Weights of a small mixture-of-experts language model, trained from scratch on English Wikipedia.
Size: 12 layers, 42M parameters.
Experts: 128 experts in each of 6 layers, 128 SwiGLU neurons an expert.
Training: a variant of SOAP for the experts, 3158 steps.
Below are experts of layer 9 (counted from 0) of a mixture-of-experts language model. Rows are named router (the router's row for the expert), gate (a neuron's input weights, with its number), up (a neuron's input weights, with its number), down (a neuron's output weights, with its number) and show model dimensions 0-127. Each number is 500 + 40 x the weight over its row's rms, rounded and kept within 0 to 999. Numbers have three digits each.
Before each expert's rows: "comes after" lists some tokens at least twice as common just before its tokens as in all text; "comes before" lists some tokens at least twice as common just after its tokens as in all text. This comes from a sample of Wikipedia text that the model never trained on. Tokens count by the router's weight.

# expert 4
comes after: " ", " |", " |\n", "%", " JPL", "0"
comes before: "|", " |\n", "|---|---|---|---|---|\n", "|---|---|---|---|\n", " |\n\n", "|---|---|---|---|---|---|\n"
router:509550606549466503529542558433555465545477512460503518450491473490483534494437527522503494540595553568514406422470430484593563524470527459441574507458450501509496482495487532532570487488508493535458443525514551579522524526535502472464497522442549523488470437535434472554532467418477466428488432505510491469497545507517525522440491511493479468532512499482503539477499483502502438485486
gate1:463507516416548551423484587483556467465538506457520468507525419500524419496540466530466466393499495520550512515486453515554465488536468509483502486506447523509455486516490511507497568497515548540493576517532513524471506509491511469528521433482522463532463538536550502506533593518479519511496514510456481437478522553521455522482496462439564515416595547532514522488400397473559503476467
up1:435521557488515493433549584498478525495498427478461445547521419490525433531509527520502439384507546517492508517418447541529489450521519563501535543455477517465503516547461525527485499516556488503482496465506487493443484528531441481537512412443552550530498562492529500511522600451540439424517540510424493524480530491542534493519505486487548498500545473473500521462443461445552440482434
down1:540518516507550479438439513462513530464477482478510500505543516487519470532499448442483533551550495448503489450520473569509497536492514584522519596499551453485431472516535490505490550561429433482423537523590551502435485471454560493446494523443471564469500448500529516484462519518464469475493540489485492489531491404503464438557486478489442479524460495603491541595535499438497527492571

# expert 32
comes after: " |", "1", "0", "2", "3", "6"
comes before: "1", "0", "2", "3", "6", "4"
router:478451566435504539544438426554490520499517412516493555557469458504513509502507466507530436459439514499490484499490487466562475488558446482413531495544539549469557513518490554577445489582475539506487581571489539538489528533536513549514449508513498586420504469458471520568456490569473496451458535524511525475437499523439474552440478491491516445523481448484457496536521467471457499518553
gate3:516492529538488456516466562536492443503549517518419430495525480502509444481511509423486493471508454420533446462397521582633548477520490506484461497467581511526555534474514511535508552534502498514535526503468480516504437504487443491485536521482623495481514570491477507484540535500487488502500519504458475519500425528522537524450504488545452476432503543445501512448515505491586481401552
up3:487466457448493487476550520481489478498413518535568457463442472529498483542509425541451484515559515486449512593500581489496448549514508439557505498514476486461411506534485445443511454494466504518486551492436572480514566548561445498538486497489488549407477520541468476499455536521494428501523458523523529541503490446432530561501449498510563432547535588480475497467523550525463502440523
down3:525469520489537565475517490408474490514516544378456388483476481526497449463475487527494407490518498549523497515537438462487506469516533471466458538530620530536512534522477509536470459497464460513481564482499483458457547510498517464516536548575474515447580449562501448519555497478514531488518503500545478453516523404476563476509504523556542462522551486515595482502539510476478439513532

# expert 52
comes after: " |", ",", " the", "|", " in", "-"
comes before: "201", "200", "202", "199", "198", "197"
router:545457488481537501549512572490540515504460539561510429511461465538502475546448502471503499482446483463524485525497437571460475548558479538464532496450466482471510526474475504541541474438433567539492481476510527454506509556577524474494369512515545601423459460468430570445512534477503545579486491460513573509471495517529531484529454530485441477472461458510521458555494531480547539533545
gate4:477474405439435492519464546462498472511481561525584515531558530476488588470476599459523465476461512550545472532500519500458558494551468515465512547555481463515467463462431517493475464485575529535422482562495445458574543488462516560496448528475507479425527498429549483458478519511496532526526449496464486517482504527526542519469485482549475585473495448441498543541494453550554566502480
up4:489517513547552506496548538568507530472551445478371458522481493480538476494565471550576525424506435458408520477485485496527494460473564466593476479440480533524547539461509521508501474520456497473509557540513462456474542445557467468508509529519550533577478499570461468483504461462512512451503538471533500532539531472519446474565494553496541428550518547487517458463488547451448442471549
down4:491471526538477511484519494426547478496497459468435482502485525550501517487529509451541519495507430494540524515576409544431526520425550481578540483477535487502516486538484553380475479458541438578479464452476430482502509521511513526513481538438497442593520494583515523433566513420493528576474475416490504540527475454524528490526503490514543493491500564526516523452530557502521446457503

# expert 21
comes after: "|", " |", " Minister", " Department", " Order", " Ministry"
comes before: " |", " Party", " Democratic", " hold", " Act", " votes"
router:545480531537441461535526425428496447497462498446542451543467517518435528471526547496538470454563423532568500475532529511489464520458425453492474500527511541472432423476481503488461499500498548433438468460460474478523524530543536554429535500551467442544417487467483452525503458480531536580490471513520443502545545482544584483560493529479507548526516545540543565520459495521547538535543
gate7:488535487464480518478475574441485548428492508545458414540490430566557508552500530443481491512532443478490536511407574498507560527541485554400485573457439502555432493469504542440485548522461545472421477482582481436434470507478484485483521502562525475496488526536586519467532482400553483496488479504433524460463505532523490525502540465496483514469507518496500506471455457491536501476503
up7:444446561439582465550576521462475436548554545511453548463468475503545543502503443475475516479568499506445529505502522519503427530489494523500520482534493479434477457513471524498534545485422391498447465483508505511533524499416538513535470584426557580554517530510444563473487551536528497540529541503526476517430526518468513485539499563499569478511485528498572490511551466489498468548446
down7:484511524472439578541403481515571540599507456535432487435475583489487519401531537488491444507500484499606439504510484523544488520486525466513534511481485561486517487495476501430567482527496511487474461494475527447491598538503467480517524540536493438525424514441531467487441527502481457473492457478504521487509501462438500578526555482496520504550525505555507546546482490413474472578505

# expert 87
comes after: " the", " a", " his", " first", " this", "'s"
comes before: " of", ".", ",", ".\n\n", " in", " and"
router:575503523508508521513515538478497484459516480506435422492532453501453435503462434566466552490492532498447487481494568438542476485467522456526468491512493557549531476519511552516505517416420493477526499486500478499431462530482478419580517504439518516523615456514454522551575485488470459515523515574511450545500507550468453428505486477537567504547509583526587521457540481477532535468450
gate0:506528515517533505477494513521468429516524552467475549501416536516520490508494464453492536525509530495468514432477457442450525433538538430495563512420529501487509510512501537537492412526470494507514492452455517564534525501520518541450460520462564491456477488460498527536565423525467492502448501539568465452504557488445424558487496499511467427550608497515591477598436495498513478493418
up0:540557527396572432559497470420515519511475477542489485541542503531515423541451450507426552491489481492463431510485430490517485481488475529531506495458507517504509476467445483521513474414511467511482497538531502494482560520493537403499526502481461452531524530524499470508520526508511542510566480540445524531444612531466461561460450580444548499502488541513547478443469567480527590446508
down0:489552501433540486514521475570558520507454515477498491585538486515516522543603459512449476484451486494478458521488523540462577502437486472468528523488484416493479608547537509504532499531543544560540543566426474481499516520504511487546552490521498411547473473479468475471422461479465522430565556438530529536564558528453450493455493501449531504479522495518454486440476521452475445446522

# expert 108
comes after: " |", ";", "|", " (", " B", " No"
comes before: " |", ";", " ·", "U", ")", "R"
router:477547558530436484509447443509458446476569424462514488474496577527512498444481534475462568540550545557456488529499562524561501560515496517405560445563457529500508477511503494566529529459535446457489506530479514504544533502543552483489459467497409507533509491479511544516554509434375500480532486554527496534467503444522568550465515547470479477558454478443450476482467522498472552500521
gate0:471552577547506523472565468525475489411520488569501559523524488475434476500473503483525508506483487445561450470525505540516514544468507417445467520486493436588432503426449468498413451485534589469525456502462503495444496480478512502555454499531559485444510557487501430482566458510505496440501460509408479504512504494532450475482430530568479493537522497481547464525527480515602474495539
up0:481571528503507564467463481528481539366498511545550514600474524486446498460482540491496471529484463490480440446534615497545520564506469487456508536531468503520444463423436486468447508455590519485542398498504516452540508498496456449568492425509471549469491550472507474485461483507455520488536451504462505544488502438495479536469506522542523508532463534466514471558545488557535466467456
down0:467560503488501517463507479546483479549437508516497534445464564532548455451484493459476504551491516488508466524468489561484459555516494549530505489521512557462510526527477518483566511546504383434454496564532485479509486430515474521470477487487542505510524588411503475513514548475529407549564411519607533469517514397478540477520528522544458471480438519527515469549488431489478466432534

# expert 67
comes after: "-", " a", " and", "==", "===", " C"
comes before: " of", "es", "ing", "ed", ":", "er"
router:515526605502446505502480547474505465504474497508542440531473473541489528631534478544418436455460466494485484489496474553491441496487542400516452521534551457482519508469460490593515464462462480456524507461484548504514460503523527470559571536556575511560478450525500542517504496513460444548526504493516494448473422528563459446466524555560474473537518478489525520552472500512405469485513
gate0:512445500504531470499527460447470419552537491483551534521496543523574499502465505576423513435553427457520414519499546561455508471460595499470478574516454477468453569463534447461517425447464483532435571511458486494527433529483527489525543515538517473493529519484458599532489505553499469519490501494560502539550470448551550554478468495498485511521454435488516474446557512476464517497507
up0:529504510546450491499528516493459519542483501510563526532503505435419451503513474466534574496594558444492548490514543539517580461442387495504528480438513555542489490488543577529470545507462502471486505447482491494531468462450495536497468539518506481497493482458500478482513541474466562413498505525555502427493521512586515525500566550540480521441488542455482424596441494495602515524502
down0:514515498529461455503510476432527472509444520535440521416441480540537567535526545501470552515485447557449487469481526471499506465492518460523522493582455494541460499470552547503536465476481427490532527527446433535519481556457481484511489534477564479574475432484492545452541463536453434553589553454527495580534486495490583520497536505476549480529451497519538509489554503543450423427427

# expert 0
comes after: " the", " The", " a", " his", "'s", " first"
comes before: " was", ",", " of", " in", ".", " is"
router:583497469465484547529500536532501555489556520487521479603545544520481448519505482465467500477451458496415482538565538508521482555499464446516479496515477507500495446569454441588484499489522480445503486429498483536407472503481509496540441484456574497467546493445532549477512570515498496488499580514484556491421446509424486524546441513558577502559466500457553544514552502442484494489448
gate2:494428482438536528556498512468496515500499535490505480503470525492529494472476534415521490520600519520530514555508571488502562482455579451503487499535451467512568521504542503569465497480462419473440448460510542553488488509479442521519493473606470506498553479489495440485405484505495426472473531408421553515477479529586499468466421472501496487560519507488487494504507443579539426515513
up2:508424491453512513568503488501465502477482462511568447488409534428490472515486527446541518509572523496515490593545535510542536472453522414506505533516452475528592548556542507564461521448490430499436497497537487496500469557487466563505492504547444527493512515440531441485467493501494491467463491432473525508447482521602505488467427448511497559592495445470501490523507436568522444492512
down2:455492535450465558510464564519437464568511523507516536402470517556524507534469592520543464489452511522495533539490458541507496420503494450503478468565438495486525538528493489551459487506586478517506502456486480445528515551493474489448478454561532584480497559527520538439494484402471463496520527485526522465486557588458454518458462529511413546467528531594493490477532446460529510511453

# expert 103
comes after: " (", "|", " U", " on", "^{", "("
comes before: ")", ".", ")\n", " Albums", " (", "+"
router:520532557524479482470553463509517489508519519589515391432449478508537479450436533464414493470536485543536468481488499494497440443517557522481500442506479532446493477500543592535545493434550467406448489507469508496463489465496515547478556542490491429458473528529546535598528554513507533568487540553439487527541484489487509493545510462449484566554547423534469478566498523461504484507506
gate0:505534521521554463509485464434474461491582487517528532534492493502510605451486535507538508475498540554504557522475521551504540534504487535535491449468508483414527521528567508443503419484489461558589582440551532436484473458490490535523567565465506498451484442481548484525470518573476587533495496525534454387460457520462530470579524504473514574469515540530527548504483495479465478496492
up0:524507605527610467484494499514453434481614524495508528467504544531545466551458500444467480522443436502500442500518475552522434518478502561501447471543475499448483488461540484490505478545503470486531506530417473510457488451522405566528516506543488532459457545560453515506594500459488480546586542563543495466521508495545513495532546478534459508531491508498514507483558519511560513514407
down0:532517466464537568488489568477520572470533497487470512524466524507515514434479513536521514488446540468423494474587519409496472597458463539518519505514487475498500495556527525558460414445506494538507499426444502521533554507515510476559437476526438549501501497512535477515431512453486494484554533469505570526494529414527585512520548546460471511434386496503465475531521497420462467501541

# expert 96
comes after: " he", " to", " He", " and", ",", " who"
comes before: " to", " in", " a", " the", " on", " as"
router:510539530470517503509556511557548530491499462441474544547515479523516484469565447516542456502480460503505429509425447454488468518531542519513435542554599533557464470497404558549526529589510477501486512475523519479505491435583528481523528394563451539435530457535477492509560513583509492427550523430529479492491486445468506430474458480510579475527483506468471482507517494480502502457471
gate0:515520476478546465488502577510489494430426499511514533501478452528562536504554433523525533475477565506519399506456613494458488499548470466585528531474482492481532528499529506529566503546463571505573513534509501491555448470467493512457455447489440424472481458449466481472460504524483561490517482497494552441490472531488541469479449499462559548507561458489491511527540485557574525382532
up0:523548470480591488391505548456489475478470418525490515498496481558524495445504485523489536527504478532562425498439497481440513554598527486481551500550500449556508480490554640543491513480477486456552539483540511475548511448477432453441497489582465523407485568497483466551474490510537516511518494475484522486513488478487549465482441484489528446522506419485536501429508512502548512464480
down0:492536483508456519450507476466536537579557509467457476537448530450553538492504515469549446447518515502506480549459440499547538488484501559428497481519483571552455528496502501497471492566535413546454533492500455511515508484502466518444531500560633518519554490481478467513516492506485542487532546500522559465456465448491428520549485515469508470532419503504392514495465489513500471369574

# expert 39
comes after: " |", ";", ":", " /", " —;", "|"
comes before: "1", "0", "2", "3", "4", " |\n"
router:483547546452523559502490459489562492526468544472575439427541472454521461560475542442407513502497518472456411524474495498485479514504526526441521481445521474415524508570572545568536528443459502454524533555519524552443520551437505484505516526496508541434443468484459504429458575542476504472546590489562513441500506540545460522461533512468507497545504504499516516549507455474539512464452
gate3:549501509554532456522505458527562496480496455477507509467525525503482576505583452495458431460418500493467419470496487501454636495496548470510533565511473463504465547476499500492498528445522462468472537503596472513479548555399513480514563488467520455586535538488534480545453450508497518476508522506499544507459502493473460428492474528494480488511549480501516529492469465360438474454497
up3:445493474474539519488438487560450465525541546487438560527464457509535509481421558591491478527543461545521480515527502555520441497469488531490496445503430505492551484504585435529529524497499527503495458511517423521509464402515476566470539509541509501457478415538437486532515545488488424469510491602491484470451431570522518519470505502488491625489456574473481524481478504524517464519501
down3:521484494448472508428437516498451515478519548530516490467434529478419495531527512492569561570484528504462538527506491521450577560519465429480522399470523515442549518481588484555496543601456496504590492517498511499510495474511447497550499474548494548525416463521560491499492533491536497465506511484501529535461489479460505552460484394404472520504462422515520534497506466503505555569498

# expert 20
comes after: "0", "1", "2", " —", "3", " Votes"
comes before: " ", " —", " +", " −", " Team", " ."
router:552543581461491463500518474497574528496522506463541458465468493434546507542517497492533435486476446508459568542469513537622488419455551499446449479480596526446549496583480463498534522553504462450499563543525520541489521481442501503432500519555504455521472528513453474449460516498471440532589453527498470471470518551470516535493538558451495536517469535468466484511552453546511552458475
gate4:539530446495546443520540488468490543420501508545500462514494558496497469479525461455500493485507471544518555468483490455457454490474506414517521494578521481500513502485477522554476470542462435505457470560480480483468447440487501492476430474528489454462435563526514498518468422540429542604586527519494509576506517467505512408453509455483527546520503474488582526540467384558474548523540
up4:521467494482520539477431524572530457481472472482500502535502473505523526495473486498519515496439539510461439502527552522479565569436533563543460508524451482517474567529558481481566373489525522536524473483458495530459540563534494509518551519490541600480554398481463533458534487453581462436465546475487528454477545471476557586472476521497458442469479529477497499426547453479462475460492
down4:454501538524514462501529527497527501475468603466487464428613436529490544505575537444488526470523498499511470532518543498426509471518488555475537521455454537514541492431538510510586530478432506470494435549508504480432532470462502436482538507464483509559531534545478609486592586492500481491507445442475549524553501522513488498482509489442480473395525481515521486461510461520471439499530

# expert 82
comes after: ".", ",", " that", " where", " when", " which"
comes before: " was", " is", " had", " are", " has", " were"
router:471462457483487540550547564531549544503543460507519436547542533444478544472497469463452534575471554520509528557500501463557552554540469528502449524551487465500503428525460458474442472542555457554507519479543466590496469542513478453472434546470596501448495471487470445506488530527561504454463498426434517548495516544473532470444547517445453522583470479480433538484520475463533461462500
gate0:503481570479475570478519523514577489484465500513457446498546468526579470551497502467491540546553471457471425480415566465519536497590557618463450546462442464511544508479441442474506447499515544537451482464503490540516427521474496510524492512468541437495520528559498439538436473475551491482445505527532496574446499534473446444521517444551482571514494495468501522479525480509532501464563
up0:518555396475475439525545511470412471500520581568462488518498514499502484509464515448535506506440476540557437524546494505470466446463516463528562500650562503514490435459513489592535521480531458454500485483537501528505507487530500470463552504508503559466491526501479470477521519509494591512524431443488500549554510521413531531476457572539506482451576489525544560523473489489511463491477
down0:484529570524472524534469498498490473478418457486445387487465582462466461569561493467482509503473500553505524516527532492546454545566546455527526611434556474494528543473522460463461514512404478540462552485550505499503466515492529456544550513451452444458547575469520486494467475416451495535487444530502527474500437490532453527490485525461498526519547603513484527518499505492538558494505

# expert 107
comes after: "-", "\n\n", "==", " the", " •", ")\n\n"
comes before: ":", "\n", " information", " name", " career", " by"
router:506489514564464466423453545428461497509464517472470495487492480504555458518555533506451501514501588492454512474560579516447527487508509474547438556526521505516512445507501489485454492512511414433554527414486516484449508414472517498415521472517562473523548520461569531509497460532456529503509468489470500498540533430486599500555540537601555547499468446551549566526504495505557477488512
gate0:492448490471517513502458479518471481436456502498450567482576479558496506544512498512473579541528519546518414515486591511480493482537441480544440504510533464473446447516490585562487412437462535486503540480483499491444476540535527553483485477502537477440558512458508485492522508518450471542504499509530478450608529508524470508517452500570512500467433487568470439435442438598542492490451
up0:538455457505494478535450482542481546574498471470558467502526475437464576513515498541491439438530458426513509528438505516495490568517461505482496497510493514438508452486551461534506531461573491480396492521497479528469474438466518517491518553601512497544515452498510467559480568491487612471511532527605509525461533429396514508477489471477492516518494558479464489553480516524443535563449
down0:530472427497556505508479490491527527474491574491514489528506485501489564468538544500559511483505446487478531411477476511458517427491558472469481452463534475499489502570571473449549458537430495401504473521493597486500493550442486539552468499472527476580441476557498531506510500435583528472484479469501517475470477535502511407480523466506526544489493567495525554418523407543543540580478

# expert 68
comes after: "0", "1", ")", "2", "3", "4"
comes before: " ", " —", " \"", " −", " .", " Win"
router:513547462457563516481552454505501505482545522464472562557487443485571492594542502451542447487492462512465526494525546441541536538450514527443528491475530559553517477530541460451434518539549521431479526552458465486464528486452527529421501550536490425427634505477463512504482495490433478447456557539534552483475464517502475560488486481477496512525460499540481419478572540521490482518507
gate8:448526470433505449477517472492400488490524484552479548523500548506508444583520486571529530495470509546496454472527501504494470471455432491504479597528497522480534493499536507494514471521436539474457544522496492455485481503488536461492591489507402454557510495414496534521479465542453525481580504521432495449514530446540524472613512515539518428487515473605490468504541535479470572449454
up8:491449491445439499491517425523506451485522504520467567503504579492463479540560547479584496510467482539497437512482465505516489533428449495490418500528451473498470510492548587449466506541490555554453533483459513483545515495482540511505535524453488502486490554495527484556457436580475486501558560562461487447496486521552533447543552506552513504470427495600495443499437496497477539429401
down8:515478444453531548499526569497522443436534491485565529518478530465474502551476493514578540549542474493513492517455475516446527432478457540414507510481498511479484556452525522460456539449475553524523505573506481470522453494453486538410548519520528464524499469450485551528455478529491508544490628520504479443541512523496407578496514486472492534481536502575433437570521492416492521522436

# expert 71
comes after: " United", " the", " of", ".S", " U", " South"
comes before: ",", "'s", ".", " and", ".\n\n", "\n"
router:607480470548448533521508552480476544445498388489544463507536546503471541434521512494475597458588481567500563553467472525490529532478483531507502470484445509522465503486467514537471508484483477529494544533475458501473500519507518498555440523385476525526496459425468429549512515568512483550570484556438530485533438520544531502487490533455431542538483473534552541455444454495529509517501
gate0:509487525562447496534474508563430488447486476507438521493462503538544476531493462517471520408554554480499504494524528541548445496504540468483459539396497496493568459491404502481570456496518461525519447514425506511552491499423498501491547559459498461495496538500535445447590467488516531517464490483501546493527486588480538456550503585451439480460507562515505582487520453508527421453486
up0:489505496540508527512494464477499507505445548492494535477477457507456488503458479556469557397569555500481515420549455554534482499532505499531594516475474524506489485491486472467492515416497455537487511538493509525456479521482469470520506436489491458465484530460481494498526514488616500488470462479453520526520542468467599535485572615410487501391539533499421548506565461554492549463537
down0:482510438524491525529477468454431501441503478515515541495510424477479491508485569569528523421538559507535486590547487537471517438569504502487492549468502435475461490433450458525479506472530521457495539541496493483532584393522477575546480432472513469532569448548513482482502512534529513558486442396469598521486497531521508497517469510444430529531471450489553522483488522525565502473499

# expert 72
comes after: "201", "202", "200", ".", "199", "198"
comes before: ",", " that", " to", " the", " he", ".\n\n"
router:579552492439460505537518548507480518452478464501445543491467537520492483488442422472530544508484579545462519489523501466480521539517429513571453489500480495577521505566477477498498515464435425564487533510556531557531479458476534525526395442559484412495504449534485509499489569493487581416543510426532443472515528469551444493519484489482520524467526508534456565500488483486568456453468
gate0:511454421490499458471571466469493464510537466460475527500528543439461575538519449519468512422490502519527526447438441504494505502521528492471432536476497499454528506543492552523521491450528478510551456493466495429456490522524516534419527468447506497453578458518437538498486493457519461459579513484488481523478488567511461595531489491392543504493512535513520530378565500453489533549416
up0:458553477488507444595470473440512546501519492413537492529543516459444467447406422473574448475516533523531562464496364504500514439456518463423498548543499559455538507500503570519462467545556531507518515503475488505541488499492505508523479478486479495534519477430416534470487553494494533486543445558547537500517445473520528543527522532496607535458550500487491529484499507487487504503442
down0:501529513417438517506516523504502519459518462520429517495414456472525535465433543527504532469526526472433546560456460509509561585436478500506445476502520461547520511542463505416520403512478501527522608547456533460499450497492485462535528478479499498477582541509479507609577461503510436536569526474520562511515505481526464497401500518491532506519559503474499478457499506543474471452540

# expert 66
comes after: ",", ".", " However", " announced", " said", " due"
comes before: " the", " he", " it", " they", " a", " she"
router:500518485468456527464523514521450543437538466486491510513424505447537526487537420496561547579515580555455452482520522458573496439480460564518525511517533523576534556486534461488431505492567467500495445467555538593521493555504452498535465464516517482544498486495468462528473533472519477464507493483447457519466496551512462438507476476555418517490443464530548591484512469577420462468465
gate0:466503527490486473459521536507523498558554492491456400434567512545463509563477469536532461536511523457479492522409447498500509496480481552450509414523495444488471529509516470478486431493459567510535467549510498509475415473495552546467549513453527569467459459546510413387487570513507453477537502511479495489443503480579593529492470489504442471508566443517517521524529490440480542462477
up0:562471514541437515537469509504514510512515448580478485480531521467517447503475470529556436515415497536484464524494492555537455510461405552547482460482480488571504420518462494528532493412468477495509493443492513465407467582454447465472534506498552419484420485570476493533421509484500517520546549489547488485484538516579513483525476526563543482506539470491470531487561514525412546446502
down0:485531432471490485471460479508474529414456468441545558458459574488482509495539421586510551535488562484459511484504499449450472462508454544487524500535541503517502459548553453489529488531463474521511547476507382510493514493497532532547472441543446436460582513509431513546514532434525509470525542517474447515528506519507520518497470471518564538470382485574529529486579490465438524517544

# expert 34
comes after: "\n", " |\n", ")\n", ".\n", "==\n", "\"\n"
comes before: " ", " The", " List", " Born", " \"", " B"
router:495509456479576447497472538503517515479499573543471513523433542522470495573557446506554524484522518547571539502458549487457481516488488549395506495515519527576420548505429445472470524553465472517508461441490498518450489494513506458427509459555555479516534481540581519536510499484487553520444559559564530489405469541488485534492558471458505487491488572476508465473416423528489476537499
gate5:384478514504457469509471470546557459511601548485475476431477477477473510539481506532525502504510532487539531470404444513543532500436542440439502518555427517454491470514497565498538506449464472598538485496532432501507452463551471474540519526552550471500529519507596470465499529494518524454492520463495448510496520440442552499513449516555539557510571505518436453511530507489456570477547
up5:507496497487494427509524535510425508473416500497509503534476543412553456526474516522463532506523436437496481483537537548520486477510529538499453506504582471516406469446529518533569485558521536581415492523537517500502554532430496466513456605469503502487480478522510521455537413450552463511478485469519417535532462514496555447535438511494480540472546547480533511435588525493516435507521
down5:566515501486544512468540466470495521500506502508545565558459490479538516507421505502495455443532556513436528461457541479420473471480434443487452506496433480494420488527557507569559567530513551399460523479484493462499458515417483580459547499491492505429513543535454516495502526516499449505483517479433506505573530541519476544435616461470531524578485486496454488552475516542503502542512

# expert 81
comes after: " ", " +", " −", " .", ")\n", " -"
comes before: " |", ".", "–", ";", ",", ":"
router:468577548490434489511481426505503486541541583453487502455471484479465510541482494461558539476456522498456532481462478468572496462438474485540533474557568534477474425515536539530451491500524422441531538568538507456548530536473446445447499452445554512456442514575514494526564487543428452537524465551433435457526556490526478560473571515474483522539561505490453497535497489519455490490500
gate0:497583501549502476470541436499430501507600456403521494488497514523500417525514452467519554524498524588485449428492532467616521518579567516462459435518498514484573531535448468475500512438513486476535501519468460522467509506522447480480444472473526456465541513523528476460494523504457413458521531477557422514519500537519466530441524504478501512525564535514514510460479449583485489492552
up0:505555483540486446520577393473458491532574507461497446484524491499481459502493461480451616545451512545483468439453502493496525497545558527503448431406494456542563534560457510512456506431515515480494463526521530481495519524509443531511492503523533494533552535490482521493461478478528398457523481454502443538554490532534465515483523579440487515484548499475533530463446427552477423555475
down0:547522536478476458510451530503451495489452467490526529532490527516535492502410552523438503513474473542510442444490524425502491497504494540501434496465543488467504568490500511477554537517479534442530531495462532516436527496480556547561457577494515573532545442549457545471400506500506478466546593452518534443528568441536486487417471533454471527508537452464561496524461509511543495389556

# expert 101
comes after: " |", "|", ";", "–", " –", "1"
comes before: " |", " |\n", ";", " place", " (", " round"
router:475543605525431519482529471480561441524506498491484443451486540468528461528490541481472481505517436453490435540522503543545491460444587438521507524499514534521482477559540515473510531483470437416529539519475494510510567486483476552439512434490472521409505495483526511469436531509423534445539460529486521466560514478570524521506508541566602466567487544426558502547481462541511500460522
gate1:508515544495515576571540518476565524468449504564475464511450456440564540508498502406477503548524494544525477540544465495503483479457434571441563571535466483468475484482541466514504485483482548511565482528422538545532509510450519457523465529560516431506482479456506537474454473488433496530506503525480485457448434494542550559465516451561580445511523543559518514584464527435569510508493
up1:473571490488503499492496479561538508524661540465509535508438508519474541464484531534481488489454522525460510453471463505563549464517446457550500445410470515452509494479470495471502508439495567477434470511531526491504466495452408503496568510431517482459488533564502522552547498480527551495405513506505502550468473489499471396520500511393462479495511464504492534490524536566425489462486
down1:551580534357607555517512485437491566513490477423552461562487469518473545495512481504517562520506498519468522498521476550546494493495527451470509520506455513535449535523455580535517512536496573524500594471461491453478443547486507376480495513520532447440415483475467435473548527499488512449533518504469477554498512501489517461497505529473450547491444564483505481481517510499481504516449

# expert 125
comes after: " |\n", "\n", "===\n\n", "==\n\n", ")", " Title"
comes before: " ", " Total", " Party", " Title", " Candidate", " Year"
router:504546542495588510527553544509579515466474518549556461497468514450505594565505469498520548451532508567458519465518438491456536503454570462479459463554488527497439485499526472450498458559542460474530486562511541548423503438419551491451556437523527430558489487454466480469535454484444510498445466536465480449466495501560513529511547497449507522561485561571495538512524499544513535480467
gate2:504454536519536424562493520495441523497504501593532577573428464499527506505451486491500526530520586573506468495571560533455486551537475468463440490502526507495491525488498448585506460483475522514440487474504493505527454492482486538464474531541516471537558457516490509585497531453489541491481428545488445485458485515444478504471533565522495458503501600554547531463550516538425472386478
up2:600526529518476505531434503517508534545563456509511535553451519493498546511479454506476428511564466513465511502484491537475516567494497497584520538542537422559495460458515451457504490498517432530526493518497514465485508460472506424472588512496511533489527454568514470565463563492513436526475495570592470506465434549394524499457509454502563488506520432554568518492543470468451442479528
down2:542484523535527466502447503533505521478462510448512509488471476497512428525533418475536578519496490568454490498557526467514457518496481545513586440496542561536453547464510483509482472500599499488566500481468504514458564531548509438543423484545522506513437558430554580533450469463489546554474529516515578478462535459466458488458519442440522460512407534524440455473555525467495477471536

# expert 22
comes after: " ", "–", ".", " .", " −", " +"
comes before: " |", " |\n", ";", "–", "%", " ("
router:436536598529479516465466436525524520527497504420500578455517486538497500554551509485494465442563505497540503463530455450601485522456475478542544530509495514497512454545507562576473530455519508471473578503528472531512487530527482567481494568434428517462484541515510449471455495492422471430565453507472503466555576483496470523469553471436523486504495442516406515537538514441538506467506
gate4:548570485474481480500504456625451556508510409526476463421469482507468455549508489544465520452552534516499548550522507417476478492533479464505504463505489474528479479532573423497493476532616531482433502541535427499495514492506495500583512497570496471496565495496514596496488499535457498538542559536474446512529535538509482508569425508522492540479519497463524476516510483488524428407507
up4:546511476504449526528485454559466488473532459524472484482491514505549505497463471513551541544468507425466494495481492449468461544529523543506459450512482439548551535514529512535600423476591499495494524491503546520509560557471464519541530505553537505532501483466436569594530505482496484495421557567498457450468553547526432487501500465466548499551466484507476602519483454497451370474482
down4:509457465498521402503489484489509490531532418535580485539446476481416475546523473494499486556501560502476541485439565489507425493533461543538494489484549522474552466468509494485461429571466503481507495515577572492500421518483468506587433536544583512528521503462531492538479504530525496539483498547512450561488445514461450483560517537500558525407537441512506487487430480418520460475459